Weights of a small mixture-of-experts language model, trained from scratch on English Wikipedia.
Size: 8 layers, width 96, vocabulary 8192, 14.1M parameters.
Experts: 192 experts in each of 4 layers, 4 picks a token, a softmax router.
Training: a variant of Adam for the experts, 370M tokens, 5651 steps.
Below are experts of layer 2 (counted from 0) of a mixture-of-experts language model. Rows are named router (the router's row for the expert), down (a neuron's output weights, with its number) and show model dimensions 0-95. Each number is 200 + 20 x the weight over its row's rms, rounded and kept within 0 to 999.
Before each expert's rows: "comes before" lists some tokens at least twice as common just after its tokens as in all text. This comes from a sample of Wikipedia text that the model never trained on. Tokens count by the router's weight.

# expert 115
comes before: " The", " He", " In", " It", " This", " She"
router,222,199,227,182,244,166,218,182,228,170,222,199,174,211,158,205,196,201,232,159,220,208,182,185,178,200,161,187,201,169,187,226,209,184,166,194,239,213,232,204,197,179,208,231,192,213,210,177,215,222,230,180,198,208,209,213,215,189,195,208,179,209,207,211,175,203,181,214,220,190,175,194,190,190,182,213,221,174,181,217,173,219,195,209,189,205,187,199,170,174,217,176,220,171,223,210
down0,206,203,204,171,192,213,222,212,227,181,198,200,218,197,190,191,152,225,215,192,183,161,208,233,190,213,201,209,192,211,206,175,218,219,246,217,220,191,206,213,196,216,199,205,200,176,223,207,197,207,193,220,129,238,247,213,188,189,207,160,179,190,204,195,219,216,211,203,191,204,190,196,232,198,205,152,225,170,194,216,224,203,207,195,199,177,183,223,226,217,210,193,234,202,189,185
down1,203,180,212,187,199,205,216,202,168,216,188,229,220,155,195,230,160,220,221,224,218,214,184,179,197,189,230,201,163,187,225,197,181,191,181,195,198,212,187,154,203,181,175,217,206,227,219,199,213,164,176,186,222,200,211,228,177,196,191,189,207,204,220,179,189,231,199,171,212,221,202,223,186,227,204,172,208,202,193,189,171,218,199,243,234,229,189,201,215,199,213,201,219,185,214,247
down2,206,223,206,188,189,195,221,191,260,162,219,217,178,190,201,212,193,195,197,190,194,168,189,211,199,224,183,180,176,177,194,194,197,199,194,235,186,199,178,220,179,211,226,203,203,218,154,220,245,207,198,219,194,208,205,193,198,202,186,166,189,216,187,205,186,192,176,228,197,197,232,183,126,178,169,206,193,173,189,222,201,191,208,212,213,175,176,212,197,184,225,197,174,186,214,181
down3,207,194,190,205,162,218,202,208,200,202,222,250,208,203,189,211,164,199,211,188,207,216,203,245,208,188,164,186,174,203,179,190,164,209,216,229,199,212,178,220,186,189,158,192,212,226,232,227,237,201,226,168,198,200,251,230,196,200,219,188,176,216,183,203,184,208,184,212,191,197,179,178,190,220,170,218,207,226,223,224,185,190,187,214,250,215,211,219,188,195,195,208,195,197,209,214
down4,207,185,233,196,179,186,181,217,202,187,193,215,187,174,186,222,217,204,216,169,227,201,177,207,212,208,234,216,195,217,219,195,183,213,190,211,172,187,195,199,177,175,146,170,213,194,175,198,211,214,214,183,210,177,201,154,181,154,210,199,199,216,193,199,174,229,163,203,204,201,199,228,196,240,203,227,222,182,221,192,175,188,211,195,190,200,218,218,210,196,255,217,184,188,201,157
down5,199,216,204,191,189,209,172,229,202,200,189,171,181,138,216,191,212,192,193,233,203,201,185,215,228,168,190,237,194,206,203,207,187,253,227,222,189,216,183,213,197,192,199,173,224,211,224,185,224,172,228,208,175,201,212,212,188,175,202,234,193,210,200,221,162,215,196,209,209,208,227,192,187,216,234,242,202,241,222,224,222,188,173,218,213,216,200,209,205,208,216,192,220,195,181,217
down6,198,210,202,228,206,213,208,204,184,195,212,204,205,191,180,214,201,217,193,187,219,201,192,186,182,227,151,204,212,192,205,196,224,189,203,179,227,200,196,199,212,149,245,168,220,184,169,198,205,165,180,207,169,239,194,204,177,195,201,178,220,230,208,204,210,178,185,165,183,214,213,203,183,182,175,181,205,190,198,201,230,176,189,221,163,184,174,196,228,178,204,214,251,206,202,250
down7,168,183,222,240,246,234,213,206,139,244,197,221,192,221,191,208,230,198,211,194,204,223,200,184,213,207,229,211,214,169,200,187,185,173,185,149,204,182,145,192,199,214,164,185,193,180,203,199,171,220,197,177,204,180,196,193,202,191,195,200,192,190,204,212,201,190,233,181,175,182,202,195,222,202,185,210,201,205,204,193,204,198,221,199,185,212,221,181,213,179,197,212,182,234,213,170
down8,185,185,206,206,191,212,184,214,175,195,172,209,226,206,181,184,196,211,220,181,205,238,224,169,163,194,197,208,174,188,189,188,235,208,191,181,209,223,203,180,206,196,194,202,216,226,169,207,234,177,170,229,188,220,205,229,189,241,180,196,264,203,194,183,203,190,187,176,200,248,238,214,178,214,213,184,206,193,212,163,218,213,188,171,191,200,174,211,195,177,184,177,186,200,209,191
down9,189,198,225,203,208,192,215,178,181,210,185,184,163,192,184,203,213,215,152,192,236,261,173,180,210,168,219,198,207,180,211,236,227,193,220,154,183,204,201,184,220,214,203,197,171,192,187,201,195,173,204,202,217,206,165,167,204,180,188,201,223,177,195,210,212,194,203,170,184,179,208,239,213,175,202,187,181,203,173,170,212,227,215,200,172,211,206,188,233,198,210,209,226,210,223,207
down10,181,172,189,223,171,229,215,213,210,229,195,179,223,183,201,216,184,217,228,212,184,223,222,194,183,191,202,235,180,196,209,178,191,214,209,201,185,186,220,178,232,194,238,179,204,225,191,193,217,199,159,222,193,216,169,233,198,220,176,214,209,185,213,219,234,216,202,166,221,229,196,192,195,178,220,170,235,209,203,186,226,180,146,217,202,192,175,192,217,198,198,219,214,230,188,216
down11,212,207,185,211,191,186,187,185,193,192,214,177,242,218,188,205,204,187,213,190,223,178,195,200,221,203,178,193,174,224,191,165,213,200,206,227,193,153,169,221,172,209,213,192,210,208,237,191,219,188,213,185,175,186,229,191,201,195,175,184,214,194,149,200,202,176,212,221,256,199,211,170,182,199,185,202,207,194,158,235,204,149,215,170,192,220,179,204,211,218,202,177,183,214,216,185
down12,221,164,211,187,209,203,202,190,183,191,240,196,191,200,179,214,166,199,243,193,180,204,210,176,216,186,206,176,198,200,215,235,200,212,196,181,247,202,210,149,222,210,178,181,185,200,198,185,197,184,208,169,212,183,209,225,228,245,213,214,227,222,185,226,184,200,197,194,229,228,218,213,220,220,226,187,192,183,169,199,207,186,199,234,221,217,189,224,210,183,199,208,212,159,236,196
down13,185,209,209,197,216,189,183,213,222,194,178,211,183,221,215,224,212,163,193,230,210,224,174,183,175,185,185,197,216,191,194,217,226,212,190,202,170,241,192,152,201,189,177,170,173,171,214,204,200,219,204,207,210,207,202,194,200,172,206,174,176,194,211,225,216,165,197,212,176,161,172,211,220,205,187,208,173,197,187,174,218,194,217,183,183,211,209,197,198,190,233,191,224,195,184,125
down14,198,186,191,214,169,205,202,180,223,222,163,225,194,208,182,171,178,195,182,184,239,193,194,191,212,166,179,220,206,186,186,210,196,170,202,206,160,178,176,190,165,198,194,222,173,194,164,239,200,217,193,199,187,175,208,175,205,190,210,164,190,202,178,170,218,196,182,185,157,189,199,200,166,214,209,155,183,192,201,233,223,200,203,182,173,167,195,216,194,186,219,190,191,196,233,215
down15,208,212,212,178,209,197,227,210,199,188,223,235,230,212,230,211,177,212,199,165,227,191,214,224,205,179,196,173,211,172,189,195,188,225,221,223,189,185,171,199,161,183,181,164,169,194,208,224,188,189,236,181,231,194,199,174,216,196,235,216,201,190,221,179,203,200,228,223,174,209,187,195,192,213,178,178,208,180,232,210,165,190,197,202,206,225,221,181,208,238,199,190,188,172,217,244
down16,199,220,212,212,221,213,192,192,208,238,197,183,208,201,216,198,215,183,181,199,185,186,192,204,205,194,189,207,225,179,215,218,182,197,193,178,200,205,188,214,186,223,218,199,190,204,195,196,114,203,201,183,212,193,201,178,187,190,196,169,182,248,226,191,222,173,226,251,211,200,191,195,204,233,213,216,183,213,231,198,175,198,234,229,200,193,185,208,167,209,154,211,218,201,181,164
down17,186,190,178,207,226,199,202,194,182,194,227,200,221,209,186,207,198,197,218,214,205,201,229,199,155,217,235,213,199,174,205,189,182,191,211,181,229,222,208,198,190,194,246,195,193,220,162,217,215,204,144,182,176,223,192,227,186,217,185,228,203,200,204,223,200,190,178,201,167,202,195,190,154,174,180,190,207,197,164,210,225,216,208,232,189,205,174,203,191,170,207,199,182,199,213,261
down18,199,211,178,168,193,148,161,207,244,170,221,207,221,211,224,190,189,206,200,202,222,170,179,239,191,232,188,186,198,204,208,208,197,212,220,237,203,199,196,207,183,155,211,168,205,190,221,187,221,209,216,195,180,223,213,166,200,198,215,216,203,202,207,181,185,203,173,224,198,210,181,182,174,220,174,206,190,203,189,192,186,168,194,205,201,227,198,193,192,234,223,212,215,164,189,249
down19,218,191,180,211,176,233,198,182,172,242,179,211,208,226,184,180,197,223,214,196,176,211,211,183,201,201,196,168,152,215,181,200,187,190,214,193,214,163,198,227,184,218,197,223,212,183,203,209,239,209,154,204,191,215,227,207,238,207,213,187,203,186,182,171,225,217,199,213,212,187,189,209,194,216,174,184,214,205,208,207,200,173,209,184,163,173,203,235,192,244,199,189,224,177,168,230
down20,188,170,206,209,227,205,240,210,177,226,183,174,217,235,215,176,226,218,218,201,205,225,188,213,187,204,210,200,213,165,224,176,220,181,202,192,208,179,219,175,213,186,165,215,193,214,212,201,179,199,199,189,182,246,188,222,172,241,193,202,223,188,174,195,234,194,212,194,205,201,224,187,213,234,195,154,195,179,212,189,207,188,202,196,170,229,208,172,215,197,191,248,210,218,221,224
down21,202,156,204,212,189,230,183,233,168,212,193,241,219,212,207,196,192,161,214,187,220,223,171,164,209,187,205,187,213,193,232,222,236,194,187,215,229,196,221,164,130,189,210,164,212,198,198,221,197,199,200,193,187,186,208,231,183,202,198,196,198,186,203,227,187,193,192,196,171,182,199,177,156,198,186,202,182,201,191,206,188,189,204,209,199,218,224,200,215,184,205,199,215,186,215,248
down22,214,196,205,211,185,208,204,212,188,209,202,192,202,182,203,198,216,169,206,212,216,198,160,186,246,202,192,209,238,214,187,229,226,177,154,175,213,220,179,156,200,207,213,197,194,195,214,173,196,168,195,213,224,215,188,209,183,196,212,228,178,211,177,222,195,182,168,214,197,202,198,203,190,230,205,224,181,184,225,183,242,199,212,203,196,183,219,178,184,166,208,231,209,205,189,271
down23,217,203,197,194,203,211,186,207,184,203,208,204,195,213,175,186,192,200,230,186,191,209,198,203,210,209,178,178,219,221,197,227,218,196,197,169,169,183,191,202,205,242,259,217,187,180,190,184,205,158,150,229,185,242,221,172,172,198,210,210,172,191,222,182,215,193,182,214,204,190,217,211,200,202,202,170,186,199,162,193,229,190,215,182,182,142,191,160,178,191,210,208,201,188,204,218
down24,182,203,227,198,175,196,219,247,197,205,183,219,194,182,208,204,227,205,173,213,190,204,194,189,227,203,214,184,233,217,197,186,179,212,211,189,193,211,148,213,190,178,180,154,184,196,216,164,228,192,246,200,200,170,184,183,232,204,195,196,208,180,202,198,210,209,195,167,194,183,198,173,164,177,204,247,223,214,228,221,213,203,168,218,201,223,215,206,236,198,203,173,212,218,186,188
down25,213,200,210,213,242,204,193,182,190,214,232,220,203,197,208,207,225,194,232,194,176,195,192,196,207,202,173,201,223,171,184,209,237,180,189,146,242,218,187,188,206,186,218,201,199,218,200,167,183,183,173,200,181,244,222,224,219,199,199,190,197,229,186,220,193,190,217,184,219,196,183,223,227,211,202,234,162,223,237,184,181,171,213,206,200,221,227,158,209,180,183,211,207,183,193,210
down26,179,208,212,168,192,189,213,177,181,209,227,172,210,188,205,197,206,205,219,213,202,181,183,167,222,198,188,189,202,197,219,216,212,206,202,221,208,199,222,196,157,175,179,199,204,187,165,223,188,198,180,203,218,175,216,192,180,224,205,182,198,203,160,202,194,217,183,207,229,222,240,223,199,212,192,181,159,178,172,233,234,202,208,230,225,160,180,237,194,210,184,229,164,213,181,167
down27,181,207,211,214,173,201,234,258,220,201,228,182,179,175,196,202,175,213,206,223,198,170,196,172,210,188,206,222,192,228,236,193,182,213,192,221,169,226,183,188,172,203,220,189,174,215,175,207,235,193,184,209,213,195,204,183,215,196,199,212,197,230,205,194,163,210,184,215,201,220,208,200,174,209,206,207,224,229,240,236,200,224,194,209,214,167,202,214,197,202,232,218,173,206,200,251
down28,160,202,194,192,185,228,236,207,200,229,205,205,189,175,199,205,170,191,213,198,209,184,182,190,189,200,181,195,197,190,168,196,155,167,212,199,219,168,210,196,199,235,210,207,176,216,157,214,209,179,176,202,195,181,158,237,230,192,196,195,222,195,199,170,210,198,175,180,190,201,224,160,195,195,181,193,213,196,190,197,163,196,225,223,223,207,210,225,209,227,246,243,202,191,213,185
down29,212,216,185,201,186,195,202,191,192,199,198,179,214,192,190,194,181,177,189,212,192,209,194,199,211,181,197,196,200,221,200,232,203,192,174,169,195,238,205,191,196,173,202,214,179,199,201,191,191,196,134,219,197,200,221,202,147,220,209,205,179,205,211,235,190,183,165,172,178,214,191,225,156,183,222,183,212,201,208,186,221,224,187,195,183,148,181,180,191,165,196,229,198,233,199,251
down30,179,207,207,212,208,208,208,192,187,194,203,181,208,170,208,196,224,216,233,210,191,197,217,225,190,188,190,209,190,177,170,172,195,190,241,227,193,209,201,205,171,255,236,197,245,197,194,217,220,184,166,186,187,224,227,222,180,226,198,235,190,216,200,220,199,203,225,174,180,222,203,219,219,210,224,186,198,207,193,210,169,158,188,202,205,222,169,209,183,245,181,202,180,169,193,219
down31,225,207,186,205,165,193,222,215,228,192,218,196,224,222,216,222,198,193,181,212,186,233,184,206,168,217,233,209,202,207,202,190,224,199,213,201,157,215,177,245,212,178,188,174,170,185,211,197,209,236,183,199,187,201,171,169,188,146,182,168,168,197,200,209,222,231,196,223,165,184,187,179,203,200,211,200,186,220,211,210,180,199,188,205,199,209,219,194,171,194,164,189,209,178,208,237
down32,208,192,215,226,201,183,239,226,199,161,210,215,212,207,215,213,172,211,194,183,227,205,201,253,189,208,212,177,196,177,246,225,204,210,216,206,201,169,226,197,178,194,208,191,186,205,203,244,206,207,186,201,215,192,202,208,192,213,246,187,203,186,224,211,221,220,178,224,195,215,198,188,151,197,191,191,180,200,200,203,197,195,241,178,170,192,163,191,222,194,222,163,184,191,207,245
down33,178,201,199,174,200,203,207,228,184,198,186,194,209,173,200,204,219,188,189,208,211,204,200,195,216,178,194,210,226,180,234,218,202,203,207,189,217,195,194,145,209,192,214,204,204,208,180,173,196,172,180,225,237,216,223,247,182,231,188,179,193,233,191,219,241,187,168,177,193,221,202,183,215,173,231,215,202,202,215,195,254,216,195,219,190,207,163,190,210,164,225,240,187,178,202,208